Experts of a small language model: 4 picks a token.
Below are experts of layer 7 (counted from 0) of a mixture-of-experts language model. Rows are named router (the router's row for the expert), down (a neuron's output weights, with its number) and show model dimensions 0-159. Each number is 128 + 24 x the weight over its row's rms, rounded and kept within 0 to 255. Numbers have three digits each.
Before each expert's rows: a language model's description of what the expert responds to. This comes from a sample of Wikipedia text that the model never trained on.

# expert 0
It responds to: Time and place nouns. Common nouns for time periods and places after determiners, such as next year, this period, the city, season.
router:101155124143126161127086110110108097103157103100154170128121115138161108088123118082105109111145137133109093094107085121161126134146144165136098145166088109134130138097146092147157141105148151136142160123077172128101116158167096126138143101136104154117183145127095129106105101152148157174170108121120144181123163154116118100132117144120169117095108131130140148138132138163107121100122153127084136147164160144110078104105136143133171124132117121102126137147133170114127125102142101
down1:117141134107069200085101129135142122144128132137100090095132096146090144136143130136156120117099124125151090125142154120132121128168125112115134090120129163100164131147153148136134144117155120105065155095156118156167156129098123099130128133138116073096109123178087141146139110141134123085101117110117111140163147137134112187138090112139151137146105111132165131163140129101058126149135126162137106109111129130145136135112104110102115144156158175100120121105129111141112171139168143
down2:156111139135170135119105165139157147127145135118136131094168161153097110156149156111124131138167148136113117147111095130123122147117144114109136137152149149137123121143108108158122120145152137138148121122190102117116090101110172120143176170078146155128109122154117128140103194081070114118127129135135151099126088102111130142098105121137126095155091130141089120114133083128153081106093121175117092087094122172131133132127161120118148134102106122160111140159089158111100169122138147
down3:130086128123140154148101095138130181128120160134102180127102150110190104130144154169126153168142135099127149065142133162116095112147131112111116101141140129145131092138096130148134161117128108120150117135143144157144161094177084110107101105114147104165147094104106115118129133094113107140146138131091127105132109117157139099085163170124091132108164113143127178174114118110107112142088099134122112138135142138133146123134086162141101090100187114141134119151118105121153100116121135
down4:079128164123132151111107134157117177117183128121101126120167138110127125125104116163126114169128113165138146109089125128106126121146156111146118114106143099154128116126101166054140100096106215114142092123078155138103125157129094120156131102149137129131110106148135079127147107129069150147145140136112100102156084165170123135133125133113133154135160122168138121149149107136142147130102133123136106108143168116119162139147161104145133106110116173102135096110142110092131103143128136
down5:117137146127125133147122125116103141144144127137105159120135117158100083128103164117149135132158141148130109119127086163146095117113124100113146118114167166095173118136130133112100133181137091104134124165137110107144159118136115112142085155075132127120133137102110124131124118095150121138131188152168128127093118106132111150142106152107141124132113108124092122152122128122174130126117094138124088094071142111188201101126107115181100145155144133133133150127132111128085196142075136
down6:116136121159110141120157151113096121143123080175124104127100154122136129147094134184118133133086137148065127193122157150127094108152155124119154108133110125115131106192099126112176132113133153103150150125148099133111165133077113090148134111143135125168108098153094131094117127134123120111088137080122119133137163149168115088130157123128126120099130142160160128122116170151114125112133130094196097147152131123108153143105122116135106137130104172119088131150109116159128095143153128

# expert 24
It responds to: Year ranges, name pieces. Digits after en-dashes in year ranges like 2021–22 or 1873–78, plus mid-word pieces of names and words.
router:095147105136095123100137151171157173135118126113150126107121169154132129095177130197129119175121120108137170106112158135138111124096145164138185143100194145171144169107137076124083156191132104128146129137113131133125110104162139119149136099127139125137089153140101130083097155136113107157159118115144084150132126140144153134123122120164119109104143142128118160167121102153114118108137142126126118127113135116151123107130081163138169128124095109095147129132143141115137095096133126
down2:135137147130126095139120142095149123135135128130104143142148133125087033124109140141131130113129147079153175111124128125130126094137092137105130164142118162144151119087139149127112082153108139125071150132140130087157150093117118099132158098161187157106121156123124109143117141116162086149176119145122138149117110155118115113151100093086119108139120169162125121103117130113139115103154149086117149116146139100153133177112172114116126158136166158106104137135127149152124091103152173
down3:109147109108113147143145186152116142163161117149145107153154091109138097068111146174125139141125101121162114162082118163095136154141102137129140173129143144126146149144142109103141125158134126156156128135125090076156128125128091146120149134087177147100098147143131161126151111170112111090095092116144114130184131097143146140143102136116163147111132114101117102103114142139161126100180148156115112149144139112174144112121119147105105154115152082146122174118112115148130120165137151
down4:142144112103138068164101142134108128140109126101105128118087155108146142120105123107140102135100131098126125127148098067143112115085148155147140136113152137135064102149131133158134116183158144150126105136106127147108140137144143132123152111123050131140087113109106162103111147094115174173171117117111138053148088103130138115103127124128114117086104118095107082120119113136144167142120127148121116157123158168139162126115138140166123108118117104113126112081154142137128119157138098
down5:124123114161166174137128120157173169108098141138136134127096096138109130122151162137145122146147121128150170128131155125088138115094128120104105099131119153124121157110127167139121116114136151113116125149143127161138167124105093118150104142110164079153137138166127144059154153095118137118117073111094136133089107122153072137150166150143176074122108138127109134130147157123100116113142148106103130097100152131102130106167119093097129134133127145086123072133155130171128096094115161
down6:113090144169136119100103136124095142108104152139139160107163100125117103145170133159133100130121149163082138116119149126149138124138067095139107128184075106161151099098098112125140124155149107137101113093179101155157104100158109130143114100114145124119139116090165129154141126154120075104104152113139125129124156115139149113071117164125096116138114144131089159138098112160114078132135140097087103133143126114091124141132149150106136128101105115126124135103143170126095124178097117
down7:103145127127142093117186106135098156139134115095127129151141085121099154132167166078158123123128104130146120130165101124135177119140080134168165132186117105148133177102116122126137140103146165115121127124111124155116120116098139150127145137077105140069124115109132115125140164113120133152128117130126121112135169126109117153080122069147102118159132097087127129096157137119140113127116133122150153128101046156147136141127113138119135122092088099096141159138135155097087148105126109

# expert 4
It responds to: Mid-word and digit fragments. Inner word pieces and number digits, like oc in "-focused", ri in Friar, ur in Turkish, plus coordinate and elevation decimals.
router:110141160111114134118148114151125140114133126136137164107087157177106118133108116123109155121131152136142138120170082093111140146144150140090120139094136126128113107160152110147125133137174127147110132169166131083098137108140151103107165140108099151178141165137152147134123098155112164151169121125121171170130113122130124103144125128178116129146129101160135158127092111133110119176178153137152083086093101084106150132082086132120111121090093140110137099113135135154156151113110176
down2:140152159167161144143093125135089115186103173125158117097119144113137139065167143132090114118101103140168119094168143120169132102146120164152176118143123154134112150152191124150124117096115130144146149149081107122093062115127144164145121091154131088108156144130111139129146128188130150121105108135103161129108127135107116103146137128136097161156116143134139163144096083136174134112153128140140146150142138132122118105154138120100133121120127107136146130154145090098145131117135153
down3:103076155096145170110167131140102123144118135137153140109105117108125149142137130107167167131078127166107087164109140123154126146102146142107146115146129101144143124110112129103142117065096143153129096130155113167086070143109126167090109171113132101116117134085156123160152111092110152123120157122112112141112126117129130103158154118118117129143112113123133086169164124124180128095091093118135115109113111116143083101157151121158140081133115164124165141159111109102141119094116156
down4:108136127137104125123132123147110186105162149134090153164097113105113111098145131108127122162099131126189076152152097149111111134098106128112072122109150094125137134175163147136142134102139127113116128156140122111156099158129101113141122122142105122145170141127087174136132113198153134161128150112128092146125144090135154123114156099147074137124146132115085138142116121176089096123142157161103110103135117090113162123141103098144102138155152159101104137141089111123143137128092147
down5:142156111125135143081158132153136097128109115150122130168124084153090157102112130146111153099159110139114147080087138152099136165138146127094157107109178114106149165072111143121111134091114100123092139121162139155113131112151120110167124134124170122143136150119117123126126145122140118105107152149110102148104095095078059133120142150135152154138111122100117109185140130097122140132116154087111145054113096128158116153120112165149111129152097104130122132126117144142127104138159172
down6:098140116166161110116165105140108127122146099113157108110143123087140126133135130140161091109136135129158106130124127124117129125159136100095144127156152104106161138156127132135138109117113130131133162125148150126113120170122098168087183117116104179101164107094102133130127151136107163131161135117104109130155106107168109146151140166141112110136093142145139121087106124137122201136178132117089163128102154131144160095179151131154136127084107194110159130116112121116154161075131160
down7:093149128123168123142164131132163134116147108125129066117133143119143103160119150122133155135168168152100144152155116110096129123084182083112147121112141125148121150115168125118088113133142136158121140147109130157120136149095155125122109141124123132120088107122115169103146105100189154099095175063135121154140103140172129136140095117144116148088112183098152095105117127126113168163128160141080145118122131131150089150136140121138162135173132127100163093147118146135130123161147136

# expert 11
It responds to: Sentence and quote openers. First token of a new sentence, clause or quotation after a period, comma or colon, such as He, However, Meanwhile, opening quote marks.
router:093129155134134142102130131139111137104151155119149108100117120096107120125068118078167113128119153111123121144129138117167120130108142165127084035132133141090127155155089106146102133111143142125145161125103155163149142096167088109128176110133087179111111083151091090089123079092130106109140135127132106113119143122138168129169153190165135143126123120107138110137134112134142143129171104122091151127110096141098116136130147141150114125155118145158125119128137110146140144117097131
down1:101096106139138124090100102117145128120129119150084108121157114123079132132147140128160116108118122170104122105090114122081135164161114053104137101127153097104179144142173158156134138116124144109145148114117107154094156124129146146117113172162158124131110076108175115139130106154178126152097160144128129115117153103087109156114106133106095156154108116117147112114156130136152138138168110097102149070139119139127116120157152125104130136146091088162161132137122102113108109148097113
down2:092157103130109146131100145135111129102127055139137125122116139063160104100107142167079114119152128150137106135153086145110164122157122117144165092139117141112156140121102138138149105110114205117105152118152117149104143145132148142129104119121105095116101094087085153159162107122123135127111111107145154109121125113123141124084060101121126115168091154185131114120127130168146133137130144112111130160122115104123145136163143114111103132132104158110083116109105131174154120107139098
down3:181129157126092189162145144091139148148147092182122136146112097111152152161119160133158146138134145135138147119123174144096118122129151142121147120155177122148129131115110115117140099103124148164150113103139107148106096123140081158143126063114141124130130129133144117103124152102109119128115114128109123083137105106090120121158166128101146110132131110097104136084132128174129077160145157128127172137100163154078128089102092103141092109093133129149139130103138164128092123087121120
down4:099130150178091125163160130141093121153119108141113149160094142135103148116099087101140136159133129112145121147140151138118132157114142058140181138137163129168101145082134072126122170071114143090130131109140111129117100130125156127159109157158124122118124125116141138140154127104076168123121111110112139105115133181089145134121145091167129119102151122119160145105164143100087141124149142142106094145132152093106118134135148107145112142145147156128153152064134110175120131107148120
down5:145124190123089143152172173066169115153098144151099127143060134101143095132115117136105150078125120141090147136111186110122169151118101124137132137138139122160127091112125117136153097130126107148082163146138140104165094158142144181141117119103127111127148104105139128119116158145127156140128151123124118150140147121151101158116121133146123121168090108131127168140129147134126138120108154107119077090164101096125124119116143154131150116089095150126142119122124110138144096088186131
down6:111149090123113158113127105124134089127101127063127075163118116126139140065159124130114127087123089139131122121152138135135127141126150155161142122092150149110143114127139135117136125149067150138163123094143116115121150127077147119125119129100137135120143091113136144162130140165129125128102144119101140169135147068086166136138107131125127145115151108119171156122118103121152198110148079135177172178123135129124121119118175120119184141139101127127117140104147122094126136121069125

# expert 21
It responds to: Mid-name word pieces. Inner and initial pieces of names and placenames like Mc, Van, Berg, -sen, -enberg, -er, often in lists, tables and coordinates.
router:140155112123169139136144121114112084132146130122141132133120129105132059120129163146156119165103096117154144136145113167125160142098126125100136087086135101109126152111122156096125127128111113160136117151128133132129180109129181087097120097088129154166128115154128114135098137146128140163099102091146106162189145120135153118116169102139106168147101131122167151116134159094144106143152122139110123100192119095132143155160140078167138136090139113112146132126176139100144121086119122
down3:128130136122152115109136137180166103160097102093134141082154099167095079103118153164117174121138120115165117109104151094123116127144121111130114109117131115144158137079139143130117108105150092135118106143109158098151123115112131094115137116104143162116122140165113093140123124163096132084076124103117155155107106129111101101119152145135122125117133161142127050142153121112117076109110139122185137078138114130107154146182096121132124115136121133146163104101163143173149137158120127
down4:147124137095102112142168108099152125081074093154122112112117149116094185118133123125120165092134130132118142129127167165093122151156115094146141098098151140156139137132131102160095151095088131114123158169148137144130125076060153129126138187131125141114091127137139092093154110123122098132102125147123104137124152120108162139137129087145134118140171124094154101145121097105144106127112103094137132116142077165133116152113122168148141084117148154138140127158114091120095107147141154
down5:153125177115140127140106125130107107134118157113116108106107139102163122130115127098115130105119121139144110136114090168135139128116099168137143072128158107118125123157134105133123119160116135105138111166111111109125129150126159150098149153136103163105140169118129160124138156130130129145146103108094097110145085147087188108124184123083125110078140205111156140081118119120137140128121104172123097176141128142105117106112113120112144144168111165166149103103096124099131111120178076
down6:134119119111148146105100133136160118129152163146107130146168120097128109192160110134107120119152135085099150128149166137163138122134167150099121113140134168160076151129100143185151165125128176129110178127127107141172126125130119141141105167160126166110136143129149144135116142111157119152140117146116104112115143127114121161109081091137114121142134120139134089114128144105143084150109143129116157130135153080147147182133138106125117130151176128098046111123144068127120156130116113
down7:176147142140136123176119143136165176101145144124145114130166134105163094144148131110127098146107077148135173124102148108124148139103136115139092113164116123096122094159073166097145132083105153124134117100128117172135119113119106171107136132144118124135100106087156149149093137153144101146153130172123128080132121188108157134103138134135121124136102116162115139107133100109157121117170097117126126142105099105135121177150130147172156135070105085125132140140122164133113103099141153
down8:092121101115112157137103123112090183112071147090080148185143175167105131101137123179114149163099106148128153135130107106143128103134139153142139123119152087105125142144177176147142155101162138131198113131119164131082144163102096148168114140152145112124154095110132120119106121139143125112107077100138118148148149153119159141125145155142145132109112104145097178132134154133141108121158138156133091133091147116107119136120125122108109137111153130111137133123143162093110122107156112

# expert 29
It responds to: Locative prepositions. Prepositions of place, time or field, mostly "in", also during, into, at, throughout, as in degree in, in the.
router:154139145124146125105078137145124110166087117088167132102142090124134153093152127134083139131149143163078149131155082137086139111140125104140107148117135141141178113157140123117097108142109130159142126114120151081109153078142107128100137130127140139110101164113136162132113110135139098092130118096117128131096084158072116135131167083108101137131121135097139164106110147124146094103106100102149146107115145134125161126076166120117108073150150148142137100174133115121109115141173151
down3:119112139141134119086168130118130104124089118121117087104075171118097105077156135138143166138165155134100106120131153145095196116169138129118116094122157102106126118150151102116130098154094120158121123106108140083122136118132111149123112140124110124118168105160134147127135115164101096105113160171164128122100096087115125150154121098105140127091095162078116175139148133105127104136109097119124124114107111134130113111136169109147109101167123095127150169089144124141118116165152087
down4:105168130136125099148132150139143093136122113116158118144085167107129143131117105120121154101123134112140122124158135126085134160108097131098133117140129106135155079152113110156137110127112112137153092142110137103155108097150123087156116135171090142175160139141181156128151140121128080152090100161111109179079072165118137130094095102105122103128136160115167142132132106155090167130117112137119159104154112075136157117173128153115136132138145138140143171147162135138110108118127181
down5:151135111151199114172169108123100120112145110105148068121095133165115128145128159131133084108113135144122174133125114101123144126129157117175133098082117100125116172133116136112173112072132145143090145136151125144108130143124147140147089125136172135114146111084143105160157140158157123095174149147133135121097110128092124086133140116154106134161088141129173135145120110152103131116144140198133115112127146157109153117129163116179129140147155121125112084123127106157130142133130149
down6:153126114135172159154127110136161155105076149148123119114173136135125156109123146122099137116118148120098199123132104125125136127156114102125116113073122120095204125139161121172099114116142122162130134171123072141157130118166163096153134082138089130149118107088160110102137170136111119134151113140142095119146117135143102129110132136107111162121107121152118131112132156148133115142125153166139124072126119129139128170107144181134105098124112117131114162152146151113171080140161135
down7:099121144142150104108127144104123124098129148129108116127121142155069108158127095083121137130108181096132155077127151133133120129126122140144143148125150101128096138111168088145092104117162146144123066132187119121152149127145148099173166130141169143167119135132120113127094094125124138130119094145117117151108110126150127106119162141140124119176144152102080125157129127063128134116114099124104126100169153099120111072109130173090107142131108158120095176088134147137142140148147136
down8:151128098087099100104176115115143126131150126189127136156164106126132131127089094121146142119110117142114111146073166119102103209106129121132120141165133138134084138127145190138161133196153147129116096140108156157136115171148130129111103089141123121087095160147121114115129152118126122154132137127107102094133128116129173115142154145106144100114107128144144116106088142115124159159117139150129122144112113121119138140076066148118135109085164137117143128160120107168113153124146125

# expert 48
It responds to: Line breaks in lists. Line breaks ending table rows, list items and headings such as See also, starting new list entries.
router:104133120122108122132084154140122154138132163096136103176117118127136153149102105143096098119134123098169119154137108134164145146146146138176126109132118096089120117159146125160116117122140133114150185096117142163181153102157151094161114108139116141147152096077101124113123108132135129144103167169142072057156132118126115134141134155128146140129102137112153059170158136151116139091130114126076127092141172150146128128151154145124147139127133126103091145090127142127103151108126104
down0:122135139124101076113132143153118128159104143124125106100103108155101081139144119171135100126097137112157113174104120126130150158146096131182162098154119102111103168076121095118138092103143137156161143135143141117119151151130117147149104085127121107100144134098108113088131097131167133121120105134173100137121140116149151170110154145145111131109132187160109176127119103163162120126186122131149122149089112129135143133153126103083083161133133189135134140147123132117116114172121143
down1:154113142150078147150161118140102092086127115098160137121159155119161064150162152153133123178153126110145152144097121162114119177114133095065155136135176107142119120137116091175113151137149141136139139129159109137125097106124147084131120119113148110116116148147129125165107147118112068127108139164163139113152110113110150125138120100134148091099066139138155130139118084078131123114116136120162109144166107138146120118103126153131117083128120137137146118134105109102139082129131165
down2:113114138117096114127123159128139142149125140181119112112123146123098094128129176117114101106102100154148146132157144149112169143162162088148140135138133104125126148146161115102134093169149158123121148130070180113152118091138159146126140090126166136159124074120116136139137117122139146139124116124105132153109152153124129119142142162155096137132096145144147112117185158099113126150108060105145129091166112156168137124064091125195125137101117112118123098096159112155134126144117120
down3:137108147109145108116174108173136145118183115154151098082135126102163163110131140140139163113141132135100084125158134181160161142128127119114115177102159112114117103125124144135135090115194133141128103110118164102107093116126084143139147139116114152182115058123137101155117107087129107150144149147172136178111149130146090151133121145166151134145108076144118110134127102123135134148100107158164106116112142092140131115101142115132125111136087141114149140104153146145157142109129128
down4:097157135103138134120116177107134118093167142175164110102123143120123101122142095158130130136141138131104125151089069146127107096137082182148122117147123115157162107110145100117136102138164132137102105120110126117096114118101094114136137134182105157091060171146123128150108130144142151155122149144109123190126105154141142135139151129114122128137142141099150140102150117129172156112138104107125144143147140141157153146098135153164153056107190147130104146149149154102129146133132116
down5:117146148150151118070146097154091132114126132067132128114073100118109095100146112118108135145082165144126158138136172154108084131138094128132133133099090124128107123137106128147114145123130101158134121164115118130116095157163120160097104143094117077087134147117127090106138125126144137117117150107071121116122125097119156134152089137088120142138168130200127087159144121139143119112121090125172115126141108141135132094140136170156107071108137142119155147140130117113169112130158107

# expert 50
It responds to: Line breaks in lists. Line breaks ending infobox fields, list items or paragraphs, often before a new dash entry or section heading.
router:087145128127105124137093194124125131135125147093176136177113121109131167128122120116132124101122110123150134146147123129153147121154157129139105089149091090106099128125150133135150180115136130098156238122145148181175137122141158102158124104138122137154133111088116115111113139110117115120112120200115082097147129106086103152112117151146131156139116131133152130139142132133126130077132126123067138124131162156142148088146127149140142125113138115099109138099142154118140115117128107
down0:117135151137160124102149178103111158153146129102105111133112136116150151140087162139191105122113160153122146082145163127116132137091130129124107157185150122128109144110115136133138125112119102143142121129090130118107094160126133106131109118141072133111139149146131134111189111181152112141150118102151163175146105164117118109161098139138133201146104122118115125115143095115158097111136173143133142086111140133127158130133112183098109141089137148115148119150153137088148153177106138
down1:118141143096147137118101093147101105174132137103167134118138143083193133134135133121126146184105119146111090098157095151129130110097109120087131144134119116103108102126142129139136151103131132102118090121147127060173106116158153154138177133144094065103089176110161145129097128141113143123139131137141144163102103123145139100122108107109152149124118106111143139099157124125100115106155163130122133173118108123131122073113096107170143126121122169123154087143130152136136162160127096
down2:146132122137151170150132093090155122123114092107125131147113099106107127119132148159098103144149076085112141159134135121150109142184097142106127137115111125089103089074136133143129138129125112174138150113144112139111162107136138155119120139112135136150149099139111120134112134090113130107154151101149184191160091123104146153112083135132138156129084128092094097106111125121135164101146152101121150149101154126148114072083132138136116086144155079139121110123111099110139182138112105
down3:091105114137148126170140096172127113118168138156114149138125156094113128153139134149095138125173171134150131089127118090142164166111141119156145128103173142109168110090138134096144135125109120182110128118137107116127128122121167142109129202132156099115109152170163101119139154131132130152160123114143099218119154145112150107121144125116106113153129119129134182091106107120145105139136143138166122148107132107109124155156146130112156132130100142137128143167097101104105088160154106
down4:144122134142129116103121147089117137128119092093118150086159108140116143160180114101097115140131106123107150130121097135084156097095134116100151138102120186164120135155153121154147112143130145131140130160131125130137142095151127151122140126141115127102129175066106148141148126106080152122170128171128127166150113112096114151122140104109168116103144098162136097153119141114119104118093101141113112172136177125117092141160135166112166128121120100133122137164070166089172110109171138
down5:142152120090139126154131150120139123159145149097189146107111106112135126111153122143126135156148125115102142098181161147101131146097106125156105147146116096118112122139166094133121182155094119141139132101104138139110161080168106143139091149152132139109132087094110124137144149144124134102114137124143167124137064117118147109111112138126149104166108141114152118102099148083130062121128098106142153133148120152168161129140149111162128172101172155160123142161102112151074096140104131

# expert 60
It responds to: Verbs and verb endings. Verb forms and inflection pieces like -ing, -ed, -ates after subjects or to, such as worked, declared, create.
router:156145150124139107108126110153083120146140129179129121119149155135174155151153102163130152149113130132074136126095148129122100112171130155115123176156149102121118117155115143136161133115135118091123142131142130115090176128116113124124132095136166126110122138163110130157122110099111116153129138146141105181149137112095163135128118103106114114125176095118130195079108084143136103189137101087130113131119152073106147118084111128087128196137117135134160129155104108118127113126130106
down0:134115161124133124110110091139165129113140132101177135139122144118070112100138109115195167128143116136146124145171106186175185131103118102117153123113167132143095145151091113109117118125118097160111109129115099115169078120125154118151164152167103131104126111120201140089112120138087140119107122110124130116136151169107088114110145106148107147089144157132094101131130136110158119144110147171134149144128136142119087167153137100107179121137117144132119118123137102112132122123113105
down1:106141153154119125122130148144110159134129124119129070152077099142099115111123119151127107148104105137138141185153127111167145129106107135142155093138145126130146196122122108108182127127128156161161115132111155084098107134116119167162145148154122167190116107121140168131125083166126108144123110095136123133111126093122103117097124116150111145110136153129122130130116144145104172142120164146080083139155154153103150123150158145127109109170133147171170170110124146136106122102147175
down2:152123101138104116142163145109114133111106185126119128129092113129149131109141128119091131148130145125143139094119129103147159082134130124140074131112140128101084151158121138095102117118142113108099119115123133124154111125155157143105086082146099102076132136168109118135134075152112136136156099134150134138114163127142157137141184083117172138099119183101130140125144120153114125146153155076073094125130141162153108091116134134093097163143127129090128143118126145201107143119103156
down3:155118100125136094136140115113173134138160127158150165161132130164144128149118135120123104122114120119122158111124162149108119120142136124100088152111147137127122127092138120170102132132133148137180073174123139139137103124134138145099132117125127163137138104105144117123157181100121155114139121151122090000154118124120112094108182148127153117147119116150110127102098128082085104120087106135173151144091116135147134121119123104150094121110115117156127132124118131104144166149141114
down4:088101099114107126169098131067094138163100142126092137108115098126137106139120124166061134118150125100085098152148155116118116135164107121160105157158132099136089083167119109086138148142137175125139168101129144106128123089132103157133114128160106114085093125146105118096102137150121083147094149150133095113153116125151131144073128085115133113133109131148128116106089139104142129148133108102130143124103144105164135133120163113136108143096148103115105086141107151126094103093120132
down5:139126152113089131113143093091129151125127137115121186134129132082137120121102102139155137143155136108151143116137144137112119162121147158131091144167150145109143119129121135125080093105117144129152111103116126155091136125137158166110106097140148127108104136121053125070153085124114149122119113106151137067105120136138071093129183111125133114134162124128092119138100145112142146122086085134122126093143145126096123129146164164107141164109084104126155122071170153158152117129104139

# expert 31
It responds to: Words after the. Nouns and ordinals right after the, such as first, latter, following, two, university, city, including years like the 1984 album.
router:092144108127094137131075136122092159143169164099157121159119158130118148102130107106095133101143117104180115131123101131119139183145126136154124086142108098118109132117120145148136145121142138115143189128139188196158150120144139095148130097151110160155124099096140088098138119155137141136120113176090101073143123128138113159140176124118144148104117124129158117155155115163132152103134148154081158127157155136116150104155158123145118152106128106120100144124122168093129135118148110
down1:090122143132088135137142120115113107129126132155120103084142156117132167108076126162127173160139153141133128147129166113151119155140128165150129112121123178105163108114132130146138103126098115143119132175128175124151125121132126135123138126146149142137161144120167104144164125104134063127156148162165159124062135114125112125144114114136165130103100141097122126173104081141131135161058094089141175136145066136142140142113153150159128159088119129118091152126139097131121132108118149
down2:131133155161134162142185131095135106113093132130149116116128105148086093145143125119129129104159133163168143133121094169111101102123101140142171154100148154130117113117157143143121083165152126144146128133108152125160129128116166091154130150116149106175107136151159124162108120147089100102149102157143115113122112127156079145112158160114128128129137119108097151138113069122106136074115160174139174097120089139115078127110167093115141164138165117161149089142135121122110144113106136
down3:117092151129124120151170134141167111146108136148127206115139113118135095135120142160147142121165114131116135117132105147112153089096125148187147082107122143081106096101098123136114149131117117156106178161087110144130163153144123155134100137092127129109126157097153132170113148133118067109127168119144094120103099108151135113133127107112148167179118101098121106142140133113143161151089112107086106125106096105116111124123134133129130148136167098120101122143138087142080112104156157
down4:131143114172120160174158136142130092142109134142168115116119132150125078118115135163098127117164117125112119133081122113130126099166124130150140125157075147087179147109150130135070125132123103147138159157126123109104152126119164133110145094082156161134174162128118111186145145079091097093137154114132116171140126135162119117138163146130122157148121100128089121155115111180159139113104114126162132105123138089113096094134117153125155152119124083121108103127127107157156098144122106
down5:088134150077099131102156135103136158101155135093152161124117125108112121127113119116194196083162127126110151101172081154110133118123167117154129123116129130139143124068129107131092130100126102098151154132099130150122102127142119157101101136168158114105165150171113152142093152111141108111118113121099123096096158148135132091133135130166104149149120094123105185129155123135133135164115140147183129137116100135103143115107091161102135116121123169115133119128146135126130089140094107
down6:145085133120146086109114146115164134173120117158148119117124111117139122142154156142111134162105089111149106126115129119127144115184119142159096146100143095139101133111166094096149149134063089159128109155095147117127141163149120116104103144159196161090123169112159163141132145124105086136156150120124119084101124109143100119147175127133136121138137107138103096134112108163118136110057095117151169117115084157094100114117153101120112146090134116148137122128144137116145131132102124

# expert 16
It responds to: Small numbers and list items. Small numbers in table cells, dates and numbered lists, like episode 4 and January 3, plus first pieces of nouns after the.
router:078129130197113127088108153120184146159128109128098156158137162116092136135157127120115133098159147134142086143083111129107143170099136152132171117144095142155108177121136151157137161133121068092107139157142129159120161122175123142100162121176168162102098150136100097162095140113159128135137114123092098091131129141150114093182132115146104140131128144162167125133139147108138148141136116123130122149085144149112111114121146119148081152115112142109130126134130134139120109102132118
down0:097083115137147123088156160166108176128155117118090153145095101142136117134146147162109148110159119128145123112134173135175154113096160124160177118147114131154114120156155118106130132107097141121150115091128119101179111145142124146132142156133126121111129131116133167087117136148127114172151174095123123127171153133149104131078115169146138177116100135084170093132125111161126105152141148155154150137123125142152117165136126140077177143183117173129157114114139128157134141130127112
down1:117119125162091138151191162140128134171117138140130103120114134155113108124137145153160160112123160113144103143139125125117135123106152109101154123081140182170165113153140122112115111100135124096157123151138118152117132126128159109137141111118121151099102114144110036150080154165121114138098132168190107154133155153091165117151096146137134173129160089140130139159125129117134166175186111124143151134130119134116117169150132155099150117154150110149128125134105111166128116131106138
down2:125108104102166154167190154172103154165114129170167135136139074135104134146136105111096138145100111124100096110128118156133138135151122145106135115123132142149134068115103168176114119161133161131131165108134118094140116130162136107113144113144135156138139131119122134081119144167160146156123129115143159093128138156152070104129081132138095084107148134137115159124141133141117111087102123154102168089111119109118100124135139107157133134103179107155081149136124122169112120167114134
down3:111143103125154128142148103118164087154093137123126174100097143150098163092108186129145158079115146110155167123116142081120092100139148126155115050117161122136127130171086144125111142181105137121151134147120181104093135135151109104128128155130130126153124127113133099158170131166129125107148168109123116106150122145138136120109130130135139141114157124144142153102122151096095169167124119149111128132096130143104147131110103140087143139117155136142105060124092089149129138125120153
down4:128095092107152151109131114154150183108161159127141117123135139109161159155117096136138116148140096178136126139141123149145111119132116155122110158142182109111151139121133133121099092188146137093108129143117105142110141144133113086143104164130099128141109151141170097117139055146130168098122130087137139119118102149145115117126141114120102163121133172127112146095090175135181116137107109109088134105133135135127140142141119171074097183120135137111160137077125125127112172140148108
down5:091116154135131152122159123107166104143140124169147155140144167122095114174158144108129126133119150096152169110080126140123113114120122126146145085103112120114120100105123165080138153134144102124113136085139173166120129111149114105113100101095113145111113051116117107171132141105121120101104132128096137149093130139134112096136088127159110141127113110158087076106135133081105165129092149081123132076103103108112127092112133088142130095161088116125139121144117161120138145121141151

# expert 59
It responds to: Abstract noun suffixes. Noun-forming suffixes such as -ment, -ation, -ity, -ism, often infobox field labels like Enrollment, Establishment, plus words like movement, policies.
router:108129132112084137127096144098151124090134150098133096160134117144147149113101073171143109114090105137162098145094134091179153106108132118115155153107138106092091130146113150159141157124123127105120126114148155139088118146127165133126140113146080147110122086119069117128143098160094093173126109113134097123158087109131119120086131150156136137108075125166126133126154136116106167121083103132097123154138163138133104111187153103148122140131160123092110138124136125139138153113156095
down1:086117117120120152103128122192169125119110166100101126096143142111122132113179156136146126133163103127131127126135128137133098157122092128113195098135159130169123149162109155104088120143132126096169079062139148112133118120102121155133148157101144145153147132127153105136112137139143111109148118130091096140110153135138105158133121138150135140140110099144170066135115138121141091102152134142111095097155110119123111182150121145153144088132149074132168096112116083123120121103095133
down2:137160127116105152122116141125146128133144094119125134171122143119129135127105182062120167135093157129134139169122121129101113137140125110110129142141131133109106169120143150129132166106123124129121084134098148123123098116089125098122127134101129130155142075124152135110122134069166113030113088137114124126118139111064102115146127104127135100184142138127087157157111138161117096154129109150135113072145125119094172160123139163115147109132079101160146149121121104112146113136137147
down3:092136172117127125108148101114135116130115146120108118130109136120093136120106187135129091125142143132106117106118122104099148156110105123100144125152135115145118128120141160074145146148147157117112206109143152154098111148092150112141136099132149120159153134148159095090191152144158160155154161109124140141104114134112124133139101160175094133115115152143147109127086101108161110113157142162092118122131142164129087137139102155165136128120134057103092126105127076095097124114132101
down4:143107121148158119119095142160142135095121185142150104145144099110098116161158141120124076133121144157114109115089103148106122117137117098145123145117138155140096106174158127118135130130138145173136128102132129094138101083151102130113114158141120161131061153091102116088155113133112105147128158080131143129128113130119150136102129137120183142105151167112115081123128109188163121182087122163155084137158110120125107101098130124164180124103095136108141123130101152145139129139113135
down5:138162164137130094095124138127128119125111111140148127119107151186134125115098114107099154093150175122143154099127112154141115136123118072134098150123152106145106117130094112107131106070118141081169082106138138156141132151109100107107102134112136129082187121165132130154157137107085147088124122159105121133160136110119161156122145132120115095123122146061086134149179125156103122127117108170111143123131129163148120136133087111136130153180133102101138127171117146166122115152110142
down6:101084111134186101104120092154116088103128152104071096151132121117141124100097108111103138148136148121146157130157160121121114130137115146124178144089107163129165155139123125107063148130128126141120119171150193102122125152121146127133138145113139097099111142123164153124103137161144127125119186139140134128114163093135145105127198115156100134113121080093095126102105128142107106146112076157099130119130109175128148116121171119141103107132125106133148121137134162127135100151109114